{
  "d_model": 192,
  "balance_loss": 0.018,
  "balance_bias": false,
  "norm": "rmsnorm",
  "norm_eps": 1e-06,
  "optimizer": "muon_variant"
}
Below are experts of layer 8 (counted from 0) of a mixture-of-experts language model. Rows are named router (the router's row for the expert), up (a neuron's input weights, with its number), down (a neuron's output weights, with its number) and show model dimensions 0-191. Each number is 500 + 40 x the weight over its row's rms, rounded and kept within 0 to 999. Numbers have three digits each.
After each expert's rows: "gets" lists some tokens that make up at least twice as much of what it gets as of all text. This comes from a sample of Wikipedia text that the model never trained on. Tokens count by the router's weight.

# expert 6
router:505487500606614524492544515498455441549449577508486544498488494424539448510474492559443504454469502536502493559546443489464457549433507479470535487550482574506564472532492473533557492431451500509509465499454536480573519512518517470520513569524491534507512474497438530474530531550473473540502479521430517469494462572510460516441571510496437500475532444477502458439404478433471465508498568474488555440454452496496526574507518497517480481565525529489424488482566485438488523512540566483515461449542459477393525425496528469509464452464479450533520503535562531510519571474500511473
up0:452476508461524466597457481557510451479491543491400552527500528488541521524496479511532478550413535534471555446473491438431438626528521549419488524482568530517417528549520506525518491500522497487528505530549547523586443496421408519503508462524453577457552570516484479515462518500518438510459498507527558507506491463468589485479501539431466515489503471491495548495508526509494406467486545536441488463549447489488500493541482498531501493522457508422514532482485575480538490517510471476430499531577469491547481459455522486469524504455471441464520520483539572538465522452533566461
down0:550568500419434539492479441537526448543495467526567458449501520521426520577499518476483488461512510492541512489499434499455503536493537549501520538573530492490530487479555484467531463491470481522467534501536543513459511507528543589474518484474527473553445442563474492496510464478539509483498548489521575560503514466508523462476548501456558475455542544591511430541511489530503520512505456450555522491522535487462511571518592475485498530532582479544409446479461477546447461493445547391525477489481476516525465463415457551470466479592505536478485466499475455462531413529490402439
up1:512439562490530489422461510486511531521443493548512537483524416487487565550453530477477500468511487418443520538442526539462573502484475461513531503438547489512519491501455537446516479536511547512453506517519524474526497553529452523593458525519429525535464463507487504565533526499506493488467466561459454539473452492462500542498570471455478544521452479480521564546570482428482473490537510514388484438491454486526443526505498549529511553521422557545471430482515567486517556456518409542490502497429560558486438513474529447540560496506486534533532446447494456507568490538597433529
down1:449529529488499494582422453456437469460502596498552504548505472488545469414502533587483502530598569531537485494467521519404409512548497480457528533505517443512507521449426563503416471551603563493468517548459491495492496568486495546561450468485526528444492477508494535475447535447489575475536502425489503516449457487511496488575442411521505500504444562463465514420525472483481498529459487537525437506451529465503468518492464476526484505511497493582524467531529510541512488512480549492540449523528560492507449495523485539504473477531497509567545507460515439550515444500558520476
gets: " to", " of", " for", " in", " from", " and"

# expert 39
router:499408456556461423523564521518438491513502492519507478536478458523469500500485564495473494483436591533430458440551532524511517501510484525466471537473426485499558522490494494466507487470489531499470553557524500491392467507555442491469517533492460453476465582571447559486459479495421472548464498482564459476458584505527499440460512598513522453478579513524513577488451444445568481495464448469520515469486477432456459462467540485461471481531471485551523521456553542502449468550560544551520597539553530514498451530536455472526493476520501516492494473499523506457479543571569540526
up0:497492468541487468473515425529445503509546407523528485445445547561509533509507509529436463451460500516536550454554472534519506524538408545487482527559503560498470476513477444486452504461450518459501532561452555550414454475490568469499507533511494417532511486512518473486502509507490537500603431562496506454552544544509500512494455527517493489444431557505545535419606516399528517529515495497494419461517444457477540525531538542440519485493472587549494532497476488462451509433470487535563483485464481500538590530472532554553572466489444468445483542513479510511536527478518454502
down0:514534490489532514486530552491505497427556524527532459526478538445491485488506506573552445595550453421442533446534488496550448529494438494498442456502506475488580529498488531495464537518493506435493549496502567467509500542498503534556495552507478535506427530533466497540495499445475450483465551484518544468470558491489463464482504483447524439437551520520524461489470521577516468485519520540481512478621552546494508519450486494490412521482444444472531462483536527481544430473512485528405475538475525446476523496473548441554465407563479531524560484524510429563511431630487522465
up1:499570498444436596475395528450450497498500508464525554552469421444456548438504530499524504502527487518480530547491455480519499443472464499596502487526475532434452525499447390514533538505517520556426518431445439530507571515555546588512449450516485495580500518479468525478530481494513524511490541539472527511504516449540519510523535505537529499452508495518504503470512518462491514505514491511510446569475486486443496528448540447516470485585513526516514559523516489535431429545546494438497443515433436512517448422574477544520495516512483529474468593448528452532458570490571526484
down1:452442521450497475438550552517591469479456519498495467573565470439489438537530520541512538482506443541563513575462495526482511522501516470468531512483504494453401456582468525574510503475524465508529488562476550559486470530468541491532521492499541535425586495467486479584485570545490480482501433450523444507460421548474463521462476459495544460509466473452510465501570505520576495568502430497559531471495455576546534484507461564582481469504543479464469486431504525461545466498534515549507524440520510484453545446386506519477512544490500508474535479434491480468530436495490543500
gets: " of", " the", " in", ",", " for", " and"

# expert 15
router:486488490524492427531585549489547436449529502549464549521474512508492508508528511519487531440444484529500515537553524588522470483455493532418547413483524548466491503573469492507546526469479517487537491446465422461482513515454498552500475578470468599535462528434482524533536504528511519547522506552567496484437523403548543461516493527500571491534416581472518541545480430438416530528476537541495465477434476512499519424468443503468447458506525472484516528415524455451494562483531474509495449438519471545526471558550436482455498540515568552484548473473492536497507445519530500484
up0:496464486573485493516514484524477516566514499485443469528466542472455490603439492544532427524484500453492467564513545494520570469494528527516522433500529522529486528489479475533536544500559459569449499494508444535559488495510489472461525495516528462479522500483481448456448503470494462390451541470450461423455498487448513537433429543503561509479506505503507522534474468526513562550542498425535595444389476567525515543520511565464509507513539467489547513485553518458585528467430452392594519527547489536433455515491494561462488562483468498513558497545452512547457464519473507499
down0:519450496450523494453524503487436466464475492506528464521480506537556480439494529453569484545642499388417575465449551497487467456490537517497512476530470567547476508518440517458499560512502511490435465476535495480554550525472505485485463498479407485526390537535442485518533463534488488496554563472526528518594569515519500496560512456562508522524549483492453520528488452597525413563495480555465483495562568511455546550444464498464511458490451531522471545516502475528458496471526542485496488556533556520479439476490519539508469484474464543444481539464456519494569470470485452474
up1:548538495431559491521465500525554434499551519491428506513458529506484512514515479587520539486580483483477432540506585410470508516523456450472462527497510461465420489500543454454509449495545552473548576484502476509468461496526454513531456538553477441521514466499542579528490532556542480398452492498418479542570439465426556485523529522567436491483433498507443435558463534483516516476541483509520463510470501559495454519419505525499449545532483470538440527505462504520602508575502483533453466528419498478524498488479532515481503582501523494487457583560457483540511503510514481524
down1:527490547486544530568507589556507547458530497485470407495435522486519468477516534443441563625550478511507540490466489512514565597482483535457467521549439464481471564374477418437498541492540504464476513463518462512539519482545479457519516549515528506511473479470483487503440497497518500484524453560467546484549488557469504473526510485475439547569526449529450473505501515487472479602566519520554478521494432451517554559480539471505480559431502546451401490485520479495474474489563509546489485478454509500612451522502463488466452462483489450542489491470492539542531471469503487459
gets: "o", "a", " de", "to", "e", "i"

# expert 2
router:502466509572470542518464419495485463558524499399542522462504515509512516536480497582475485516491477546450443505472513486422463405580544441461484543513459552533576458480586565480531471533417516495447504503539567508537512533511539494536569497506502507501476541457502535498508519484478450491479492464450502471495489438524482483535536587531445532452563451542480514485541460503508515532513537481543569507418431489448516444443564467522503462485443524508472532499491431503489473557534531610482488518504571519480485506495488477561459457481499500565477524525526527498487595387517509447
up0:523447436477548461506458540467488506486512478513553527499425520445465387480489508532561510474493488559476538537492536581499486542507546516532539537570558503535456464521567501545522492631513499565526472508487507530540543481459448523479470483485546427501486508511460503469492517449513481482467483511462440545456509442425498495500435453475485463471498536502552465556512563478441525537483522510488438520508522493470485457470523450518480547562555557408515510558406580454510508504491457557538533438463546533549522433460512548506515494471447515453480485508571572553431542468462446459
down0:528570495475512471489479531481457543453513447548510497572446537553519569443501499571491494514431596480550472442430513532529549476472494454448496501495487501482506514481454456482427496524516532471488470549476578463472492540533541551485513501454515431475480537522511517492478494449486520536469466510590530540437515504470591478457514510446559526475400525456493502436589468561590505493545488487516501465461487532477495498513445496590536539514576490519489465448565496438445430531500511494514453452568512471436561530522480546426464484561533475445518443433510491521494480549543517534
up1:531471559526531527491460417462425427488460510489557545513507468490460545482475510497610441447550560523434497524552478546572552524495532527430563460452565494514460542483526513530597473523488500499551454477535483449515617509516479513496485536449464499541560506427547508455422410424479557482545520525490508503525502490465536463477530544503427487408470513555472473467539533523517490546480525529473465514509474500508419527526499502460483464524461556544540495538535490539546506508456521477468474474496511480466551524490442527472512572436506534488457538419503533557482448446495449470
down1:470497456527450518439530538475496593432510477473508541489547552451473515547422581465488487560449392520563512508545474481482483488523448451546515457435490514496478473483475514505537501488480561494454485516492496563471508547521520444545439450532527499487459495469507490580496516513602530514410485482534505492465502487527487530522494495500503495503503557426470467481575452555453542466499489471538513487477483508491596505485463575486499500522481445483493483477549420530443583482489453562531523537467590498467460507549527466435538500590499451570499570550456449452489426529536519561
gets: " in", " In", "|", " the", "In", " May"

# expert 16
router:500534522464472508502462562537478465459521516497463518445508420571527446531500443495540541487544584477502489476425523487498458533536615540534535472467519531521506449506518498471400519530534517474497545474424551498530482557530515517502499511568493515491469519474561504477477490502447479488435441523444470484539483438482518425478537468528495513498559535599476439529576432521539465551473524472534563422505503483512543553549434527503556458463532423479504528530480506507467458460455482488519469475436548493463559465544484528521494560545593508480431484455563486461463438513448551432
up0:521537595551486476519500555455504475534504533498431506526491492506509529522450534549486508441545592449562505542441496564506512549444546511535530507482530473500475424513548419526539469519473452526538507467458596481482515499560446534447507436486491476529500465458487524522466534488495515468495484463494482481540523480393550527553527491466515541478531529599495520520520460538513493559495532497522511459453478512432458533516550494434562483530493468460478566565517457457439505498425492519527429446467482453526483473549525494503488525508584482375510540437501560524471504449384456489
down0:450508515485497496501522531674506493489493472422570462486448470468559434470493477543537579578551409428410523472555525520547533529513544562484502549545484490539501512481495516499457525539463442457502493522523573514532487455468513505495563503479552455422465462504592499501483493494436497516472505403493510499525449469520539530486496497482466470546501455495518451506573527451501504494488527469428577435519498470454486537489518534462445461511535523514543482403473514464458497509554501501449501529503528494513464502435454529469536510506519478560465451513542494501547585519538574455
up1:530488487542513478469493526459490490485491449504479481501453558519540541530527578490496446509506509487496553429484514503506482487512467455496587535447440499455445606571492467514438466493495522489511443510512556507518520486451563543509490483529580413468445497435496457540555465520490546429565438480492577479492485470443564502533462470507547562515453525446543556498507521556424505511530498550474587513493479556474518572554470488502491537490463480486481488468503457588427481524470499482425523392481543444559520484504429533501500548532501569558438532469549509491468500507497407532
down1:460456453532504488459542486448496582446565507537549454505474590489406554498496442513405488529509426523517515430561526439505537496463529469504508464507533529440495460511490506564495498502555542495449479476501530528479522443567497481534475500476536469506493469456450460491578496411496469531513527562518540488473478550583457514527390535558557490532510516470564486534489573543522573407526475465476530511487530486623468571474519495499479450460471506472470513477494476466482533481524531469510539503502447442439513519504520571589515470479517483482528516442492566483480521503470428520
gets: ".", "\n", ").", "==", "\".", ".\""

# expert 42
router:443487503468525494420503479498491506568492482465544522492458495538481466499506429442525415504556464473495505467454482466456460515488481491531490523484553523538492486541520517545396481494495461514584464464469484535608479548533597529463551472546492539446482527494559479474443494531560515480501512466448491531532547535484483560463549493515512490478476584509463399454594574461470476490456485473616524502495514582533507505500480594483487528511412484554555566544448567547511466557482506464522491493460473462456518541445478463449493553494499468526444436520512493503481521481554464533
up0:519527514488550435463521491479520531498477445418479538516511544491528526497460508490497461500518519530524513464528485576496528504457503445448522495524495515514451511524394476519572438491523486522511506488498456501547463542571407464473479560499530486482489529487522459506531435508520518464450436507480448500565503526516536493512549479469500504528503496473522585360508533547514475504534489604466475568518440576551523574484467591407458513464531515492461542497501492445486523492568460467433515561497479527448535495490572510495435397443535540484453519546460497593513436549486470526
down0:515546512562463511515548517568580503517543495554455484507515462457524544497518480499497450516479499493550468425495515470484523456497550458443451496533527534415536528516457552458539488519427527556579513479524530530499525488465489496476519485476557545518464505509505532536469498477548500440524546533509481469516482509452520484447443550587516461506427467521546456508523565484468503473453488496460523488516512543530493452445514528489408503482467431492506481494542572520471599554467540524448607411523493463483528412558488502460561490484491524550427413475523395460466567564454482445
up1:435563452452631449462439535513517517496523557512489465456539438554510460474451505501565513476510508475478532544507517529475548436475497417573504597479481524477511549512483511525470476518528558534526470476480532543411499543529511463485466542500441483522560470517539555519416537559435570526499514528569551539487535478475490503434457521479547429484462553448484546549422545433464489509438512475501512429521515500539499485490474516525539487443535432444494551519499579493487498468521481532476500509431515468492435521519434488466520488456473486409549581547490477479493527553521511501
down1:498501498523501522547472534611424454536583469534533485527506471445520501467524524483533518535506518507486446521503482447523494490509510449498477462517489476540475582415511571509460482529569508433476500481534509458543442447520531541493463545486530577460427489464484446425489541454531567526506537406449449465515534504452480425470460489450478484498535498535483512521578502483436584529506508440556579485491463490501511561521508575515498516550527486501459539485466426399497461484478551470566472536514454536478585485470502561493507565511493473530550480486525553506500451388489510526
gets: "\n", " |", "==", "===", "    ", " 1;"

# expert 26
router:447482458460584511517518513573508427472482490496431483377505478588479433490517425450558451525521519512498508537416476484552550546519485579517479482492554536527567553483476511500468568561567461554491408506426502518541465518479545482489544506543535551483513489550545474488476496511518536458453429468464464478453438498456518472473535493520461544465507469548450494520522526517485508457501496483513474461493465477428523551434509553405468518529482536556532519550494568595492462487449481477526486480449530468480549453486543506531521515510493568516476446518519571456451453455549488468
up0:476548488460487505551502585485505485433479518566406462462479571544494538514445503498510479499570496468474462432491397451448489501393531544537585466428518531511536453471482467503503487448535550493453518440461444391451500529535465549460518484484410479449446503500537491471487464468509488506501512513452496463549525539477534500484485522543521479456551513500481515528469507525468560484578548479485537510510510421503492558477530511454526539566543491553510504510563546510597482462532479492477604546474482551514536553510484546541459445507446498467538535483511521512531508540440470591
down0:457485531507422430478545488541511525526543420494568477517520486525430454481494434541538494529510459550539537518496500557489588559556528501485474500527453563533532494466468518507504547485516460491440496503476598425547482514473542537549537510465538489549463533535582551544442548553463522479414462509522508542497488490539469471422436419492437532490527504531464543486523527494536458467486383555532505452512555528486543397502450472504439460487451483509539540511478497416497495496561518547484456475466531435525486452496546488467493541456419506531476476516537490591530493474511506479
up1:520478477523512524484476479471423465500484428465524528508523556447591485458511511459480547482543607544543506557495519495546531421556536499459447527529461549462472467515420496508509483436547550507460448495479452458509502467509491539481544506505388488484492441520502454471585451550468445452419493481461533532503483513556526511477496442470603471509442451477574564521500451511548520467449524557509465531495538464498567514485523476497527531548507565509526476457479520463565484490550500501547402528499538579526504469546500533492497591443502454492491534457556497427479440508524543507
down1:561468472483530507546475543596482552540486550552475554458467523603433478613474389482499397509505416463521478517538485431544487449448497490446505512501496449472483463504497539463601489478401511510554541521516516498485495541518468486569501506512524521554480505492501535566492518473513520466538503507514431446502511542541500505552500576491451538523473508546480522480533571549484495484478544509498460408444548497466483506535473520471458461461430495555498530485453513497524500474456524487461445484540433499539497499479514473519474505591581525519486427478456439453490576538508468491
gets: "\n", " |", ".", " =", "==", " =="

# expert 41
router:549500472555510599549507530442528503540478394421513535484524518509458578483538522556458493522491418568585533562469506455507472449511475471539513539517430557525455454474449515549494496449541438490447537568458533464581516576411519483508544512533471551473483506503521460456489542491461534439490536473474478527475481551454503437451480504529475485553497457495488457473534452474548493476485467491502535400471482454557479591515532502528531482525515524480455542508536509567500453488471565525493453542497478421533508492473526464520483429505505419506469553580554488507527545487482506554
up0:462576550506491534501443442462487508466499546568578474511527493490518472418515512524545472523454528515563540562577449444490456487490512530554490531473554537494518529483540505433562490429488412504488483543493509473499442489491513538513454391508498508442496524398464551475551494564535513496510488483478577474457515485504522493495531500418514545481487565494562544443464552583487470516512480528537508484509572534513471448559488469521470427532422508486523474415471534544569493480562592434507430553495438478494440484508461549510460485505529525447452532544485514487462484538488474468
down0:545492589436536490463476541630486485565536534458483480479516495529516553528485489407519512493435528420512460453496472437561538554487466463430482473497490475491527533502463463563486480471462525486514446555580523557465427490488485536519488455466517499478525440453563478514494500485496548522454498492486544455525528562423532452479478472459499489525453482542464555478510511483594523438504542579434479482536478547460520530433584478471528472524571536550471507453531500454549517531511479522501544499546546489503519513541565487550465469510391465495492465483438586515539501478466518439
up1:476569489467524456507487518514527517525469470490483492525472543464497512530472465484564460500494504516523460453545558460522468487553440498589480546500545564520462522448498561461468467493551534557515552483505497541484476486425457446572540517495470532469426479490504484444551572434518524504563560548455560528519542493499494493487472494521502473576406478481516487490455512499448509528511498547446440614486546485512536415411446468464479478475551563614531501470451528529502541497448495550445500466402510557493488464505468580512496471528494522461419495568512543502472533450509426485
down1:515538537546538491510490565323483469453482522527503482452533495489481552566503493496555562521461460583539549528498572473529431490519463486561555510516508412485514486538474505496487471547391511461519443468444477496513509581519502500447541503483541516539541516430467503504498501510548474477425479442473508553443506504560546528435562516550486436455484593522537470435499513515419502521501519479527464523532589509522526511508408496501524468556451480455520490501510530511539450482550457480465474467479451508466419525499508497566488459466549497548503470494519512444520529490479471558
gets: "ing", " of", "ed", " out", " up", " that"

# expert 25
router:546541426453449485489498561477416595474574552440540544572473502553417513514453522471511484516505513492487517486558453482504502491482582512543500535483422448485555525485483519513495540532520529478492460402510529576544543437500567491471507446451498443491462542446507471479492454447527495501517477571524447463497514490520505446533476484537468407513582485471497503447508548563447567483487429497540554522560518475581518527536469480456582483503526476512574461510463460513544493466474512474510593518470590481458557466496419564502511500501468543529486506483520486557500472465506510489
up0:490475496477525465502465551553504509520518559506543531455491507492468450471434508441460432464453448526544517493571529502539495482493524502489466583454499450495532543486568473522466574516493522509539513458540470469442558436522575536494482500507525494481514558462537501551513524454458487506562479445464460487533485444470479505459508582421511395521455489475471546443426501534510466483464535542460468522524435564505450539523495487436507530496429438557510487549494593469513500438526511566461564497471509508546490483538449489521559540485503487501434557495570475528529636446451510570
down0:494514532457475570560491489460531424524516459507456556538550579535509479525584528452500544476509473503494521491483524512495438432552500581501498513535583516468487476495447418529454463511562528419546502433497506482487561572538477502509446584500415470527495507559460550486509497530507476529423500550480507552505500513441524447534464506561470500530585518531531480540495428445515430466476526486531521372491516390489481420512495472494509517505512407516468534496458511430496505454538529521450483507502557430515467546494504484503507505560554512509500494470554529522451437487542500493
up1:526568550502490488556473518549519500491517499499486447506480506550550499530506499486484446539503508490507544517470480512550494459478489560510515433516481483526447487493483510566516493495545462543479419492582542474504606476495565521378475509443587469459437428475449496431495533525475516485522537437490512493457473551449555498418486577458460490442579500554471531501507544494434527448489494460497479521512519443488485439575509484504461480564475472491533526497493571466548440538520462506557476545513537559472606469500489486442445487500408580489512517521536472538553429512556446468
down1:509475482528495484488485511566489555501448507529482521495462478481402518510463506536509506510527516471520495474459456516579462540480516535504580530546511444493456570459453518486543549560511526476550571496481497551503397542458498507490508483509482526620480481494539530513552462503596531488494430495497559512453540540500503496459517453552530484507502501439512475465500456484524495523540495452479468465432495516545466468461420478503528509446500568506442539540514542502550536533372548494425487491516461458459404442409462457512524521504550431531563516493430490483447573553526522576
gets: ".", "N", "E", "W", "S", " W"

# expert 29
router:528512560539514495428519547452476534561557468521496529525464460483531455547500524460467498513499519431526493495531468483481551528512546457581461561454455471490455544513593493475555489504564529513452450478450446521526485516466520472526517464469440540523523516440420500477434489510567590402505411569543479476497502472532484508542494442558498456494470445514469565492549526499458526433533455520441484526468537583557509475578481505453503453473507495470536469486495525499558524471499426475529588528508565513515512416478500515509596483440480536536454481483530459568565464452505497496
up0:519499498551533527459471475536508438472481557486536476507582531499579540499566526509443501478517577443485558446453558489504492491508554504483344566409497494540507490516510521489440549501505505459542524495481478511459521468506489449536538491428486517439464525510423570529427473479490504461444523569517516502542464461563541478478503471519534476541444488504515563483489530413495464562482463509501556554462457532507517561522551547435477520547521463476481551514480495541471444462484475418525557508541534558533466540528489450488500468517531452522503543508498419502509529420395467535
down0:496467623493559444488484436625486460518495415479433461437425511439515488478437543525573594493482543491482460550513492492502604573531530552487488465560490517451558476493482468523514500569467490556499422479537493480513506500516494557516511527468505499531556527455451474463507563565481508528575452503484514512473475531527474500443555494423483517480490501455516505533526473425453558513479477461451459512547513488457488445528477507553485540508543494419492529441477490513497505560501510486531498510544511480561531480473518430457504510507484538536538482451517482503481491382597504474
up1:472475477437464508442564514563429410541521525519483492453482536497567506520479524396441489536505446408506561468437530445451506490487501503492499536519533448483565491572508538453511501445553484557519503492483535477589553517513491601442484558494564589519526433468495504451552511560492539486530455463521475490468494501450554530530477527579575502455445487503476548483490556511394464506506550463480501437496534523408468536472508526512576535511414535494497521471477507466466461487494484503449519480514616547495548497533544456486489513533487532520514476508490463471486507458494474505
down1:438461506440491432441495448496539557505464502507537560438527481551537574512475470543521578491491457457496474534512547408505527499505499516503491498500510434485537538465556489553539527504552528417525549480452502593531437469498485524546530445480494450498484555453468581498491471526558516509570543472532516418531464454491473445507476511526475489487503489559547508491525539469510460476457507525541533522590512491537416438543441442486493550519475502487540515511543536517459554501507488515441463484493491562433404427487473575556543457469448503482454501458475507441564497513450530602
gets: "S", "s", "B", "C", " S", "D"

# expert 36
router:503501483588488591477513559475505508459550509570527503472457516446573553428477518465433497560509457515527542460502498518490458480464502504552534505518506555513462429463477425555512511497433514428466483457457425491458499502528530507490487566564443496539509444526482527521524576486507504487452495427529531481489433447524491531426453507461557490483442497475399504482509482486572539637460550536496509440537571478577525558514446491496495498473480454500432590476507528454479553463517555499493448562489502507548499487514516434482490482507509442515509530444506523546527429524526497481
up0:546514468493455475575551438521539463453541525555465541577485510548503560475537439529498473468514490517517498484514528569524442477559557385539507526536500456501467459572540486414529490492485523482561504472519432473430497535488553500448477498535572460515473484510495500474457559497517439515526538508432489441481476507548528509496500487484521460575500531487497476530405471556460510548449561502502482521569483507467463542417483475498449526488487482455552513564570576548500555483503528568496521510462434519521438535530453420501486473501451502553516452567490453489447525411476422514
down0:554468407491523491431470498503495478502578498545528496520492439454507524493553537565541527566492419504399500559468521412449454465477530512487467467532457478395467554450457567483539473483565484397441539572518521539591477372492510451558457521515522510447515517473535500475547445528429536559509483547452465535555515526510521513467513553554506544463492520463486539524467485509475479491507501510526479532520462458483507513543495468534522463502469494468502523420493461471525539493512513498509434541527467491519527503559538459507497549467507486515509502424457547513545525533476533615
up1:478498476553535562553411504488465503516575559527494556450490531587555533432489528432546477448539478510439456496494430502551488495542468504498563502469547462502524470523523538532471556465540553527565489522545460438455383483516477412542427548471543465452429466482442489554503526379474500468529492537472514507510450542521480474481444471485461512464518499502516515541485546511489475504520519495522511417478518441522451509515543501478495550523553561515466442518489483548441508523555466451473570468535548491537459495521556465489496528539568513510464513422499586509445524477556480476
down1:545492575443454516522526518511463544492528443557490477543536490434523560587515578525449462536516510487493461513506588515454458569497492491513501469538540465478469523561513502476564547509449498492491529531474481515462528527513470474463497536505462493512584577465498504466558514566454469539505600428525479533507551471481513533433527565493571510560437490536498465549491531475505525442430458525535431591472508419430487499483468506537488474514520469514571501480509553426526557483528427545518456519478442485470498533480503428465488494437487396475432527495476440480483501508467435461
gets: "s", " and", "ing", "ly", "ed", "al"

# expert 37
router:460477460489525434533555461494504558474442588440465451511486530518477476494488467515542476524515559485454496491438442478501494513513545457503489433539532475527474529532506486442576428487439562529527539571561538501422434499554486566515497519481504410464499531545488527479558484516556482506464504459516435539459554434547442489517433477439520496563510541428444487484568512488449470481578558461478405512551548471497541552419526483571540459433580538543549493524506493562479463471521456503493532424565471515504506482529525550536544505452467512477525515510467532496503533470505526499
up0:450552507473511543551519412529536484523455468487493458490444550524478534480503486536609495411490553506485571494459522524551451503502569557531505564508544452417562463527492491529492543493531480475482445494490516521426526490527580500533461506499501523519468481477484480527508527516525586480476447498513574483463513447488483527515532449455519513426442493458386466549482454495424502518500471583545538488466504527528534479452523429512458560540613453522515542480509469519486554471484537517464450442524516513522549547597487487481539475457513531520467428487476507483522524417444431473
down0:552493487496409525587472524473503530454584481521411493505417522477479509581534466492471500489541503496497464464439523534595533558487568503531500437494423503426506506500553449558516503559447465482535459525452506513508473456510505478529507482551570441548507463532476510486477552519523504486454528547484505550533506478498484482503534513521523482447508432494439521502540468523479455520499380564495538508455470447566501581507455509523507461520499502573524507484618581501544520506518487526496488588450522491499499466448499462533532492494444484418512446505436430464431534489534548455
up1:442504511519542489473528543515489445477507544541488479435505536463524502579515473464424473418552509481416524481451509553454491495504530484542452517564536466490529510493525595563489439388489502512481456456479480522509544464442531439484527489498585439586496560547505474483496466458478461446476463493527490529537565464468595559487528507475449499485433501519522493527515511525466532542492443489574513475458525534526469499533485421524589423417531539446494544514503460508472489511505549551484504548502511536507500456520503472517552611504478479452502465423502518499566506556566465448
down1:487447467475506467465483457558458547518523541522597549584483500523512497475542501540474533503463423502511485541516567547483492627532452477431496458477535506557486491512512526462548507535528504523510488473515546462467457476503416490523513524506531418558435461534546550481540485512508479517473492581544535406480534490472453480470479568468545539513498484503477506494419481531496476494451536462501567480503561512498529538458559478483409466482513496464569505521447489507608518441502468450509411466511507465499575476425469508550516453551499454459475519534428485513512452600481527444
gets: "-", "|", ":", " |", " (", " •"

# expert 4
router:450485489453494415490498482442499419526478572504433447532527531468528505547559529469499475530475519437479440495473508574490547530508507494509469529432541453561504478548559538456508464509555540511485493539434538472504471520443486486530476477477460577506528521501479568550559486484529534530534459568466589511506515456511447452552489449494554440529548507483508572539567538488447510493480456502459473520476497532490532502575470457566488517500450563469526502523509457605528444524443455478462528472460469548516508461457405544508451580443548503483480409542444505590484494500460515478
up0:441541493514510442540561516505513526451477468501530547492558529545515481490459552488508435482486431491510482505571480515507469421470577463480529497495426484513484524524480504519556522507513531554517569462552510488512528484550524491554502457430514541481525503464427487462552537478426479494469474502609542514531446498452481482474548509528526482502507560476432491539549522504430551554509512519444503469476436485506468485507544483488596436502536533474502501462517438537512482558545451454500498575484573467468488522499413442564496461447407504501544494452434583581532544447530399467
down0:465457462482423512520439560514529540472489533480460456509486457510547484569573466522436517593523416559545553498426494486527461463507487535460478440540529521464496473533507510449487505503432505515485505545519539445451473486512396497452487492545529485487494470424499496550515572454553491515487520492446486471433468557493517472510446500606475482499517462545528429484430471502500538538479462486587490510521545482531547483460567502521513491493526459516523497495582495477521495506517484470522516499425579606465448539489590519464515484590520452603557476489465516479473450527552503496
up1:437490468522494503520522423486529518427466501556480474541566455540469465411413501554509468517522449408466517470494508546517482534497495485503460531453488458592461487470519443551424521499506547533536542479542457457541507456522512474495544513442558498477489421452544496482443512528492548490541542465546554509529507461451506559480504543525485529499463546484509496502509512479459566533534482472514493478483506531500493483496512482508548537547525568547560561527442412485499512536502466556589460533469487460528482474419534583388581483460505513452462471612471510462539473483579456482
down1:540489439489500472469464552596512498609529461481503493493504483455518529520511477525504444495499509545550543566501503496505423565503525556420491487544466509477514493562460549557497535476396491451463491531530535502457529391536400505488536513549552480490489512540449453498499500484491534477530459499451462568486517527584511507441535541481496552496502447438500489493502414474489517502506539558505530471478520574497535526453438551435467474490527515477470495453453544553524456517515495443432454499519536483540532458536507490531499522478554500424413531558536512513441409465468585557
gets: " ", " (", " P", "-", " T", " C"

# expert 14
router:470492488532461556550506560524489473563538544448504437477455498423514504493527475489468495478466532527585527485538486473522533562511483560580468557578502536436525418503463513505486556444515517397537457453500447486526514448523488489444513517484481475506477528510473517542465491478470457496461542507449496529489528542491512458458486528490502449448534450540551448477445454505550543443526461473527573566459517419528548476514535507376459455487537466474423508495437501480474482554513505450535476503527433527515531467567562478477465452571472464493424568572528538458576550508528477494
up0:503547509438500558494456508501472476448543407493567467546512475533518460464480562474461479605554471455566568526541504448495481545506465455569461487460534509532483465455553533531517509504489452519476484473487508497488497391480546421488436500430575536449493519443520496508469446537572582537547466481474526551476506514455476425493445523509555555465531422492473487539495522527481465585534515584511487545469532537423497574560497463486502539508487505404448524493507536545459552538532462462505435525476477534538515480490577462469461530518503478515498503521455504474564479496488438534
down0:487479486464471510543527525498511477542562473468421539578513548517504605478522464446487475469430469511430579469494507561524439468554543491497433527484468498462527511557496446474441483485553453515548429522518478479452470619562503559525575512528487409500394577485561529532502511513516486500511508485492482529443447499481516477416464449506494457467489505549530498602501502519525511473490528467541503480446475458451515542513540510504564506513481423427492465493507465542530595550537462431471464533479477476472497555479547546430507512480507523499510578468519485510492478497578508499
up1:434497445544534512526543506524427492486514563487523547541470429484459536513481531546530494460498501454529559542531505539507432543507522563468539506492482584496547562512549553500512485520443457463617488518500420510524479525463516495472563407503482510503510512460512535475526494441477469472464460516507491468482507461533487502490534547464494511496486467489414545491463515519429401579535487575506557484410487452504595555551501556456504527525489509427513509554528463500518487550574520493430482447480546467566465467539439463449472490484511510491505530474486512410506507370506509516
down1:569486490470559521523457504531466468452520509431535458493480516463526468465556474432489499479485502518481546534432531555419525495515507450483470505509554493455491461548531437477507512503565536448520532550519596514490492434478440347535493546475464491534469480487403519540522493498453464422557539514435461456534491522467541503522512550462517488472577478505481508561491498504462500474563477543541553516513492507468548495525481467439512469443462508581410495534456490474445454497468482556504473513585487529521509498517506547468456549526512620538507552561508453501547501532584518462
gets: " the", " to", " at", " by", " with", " a"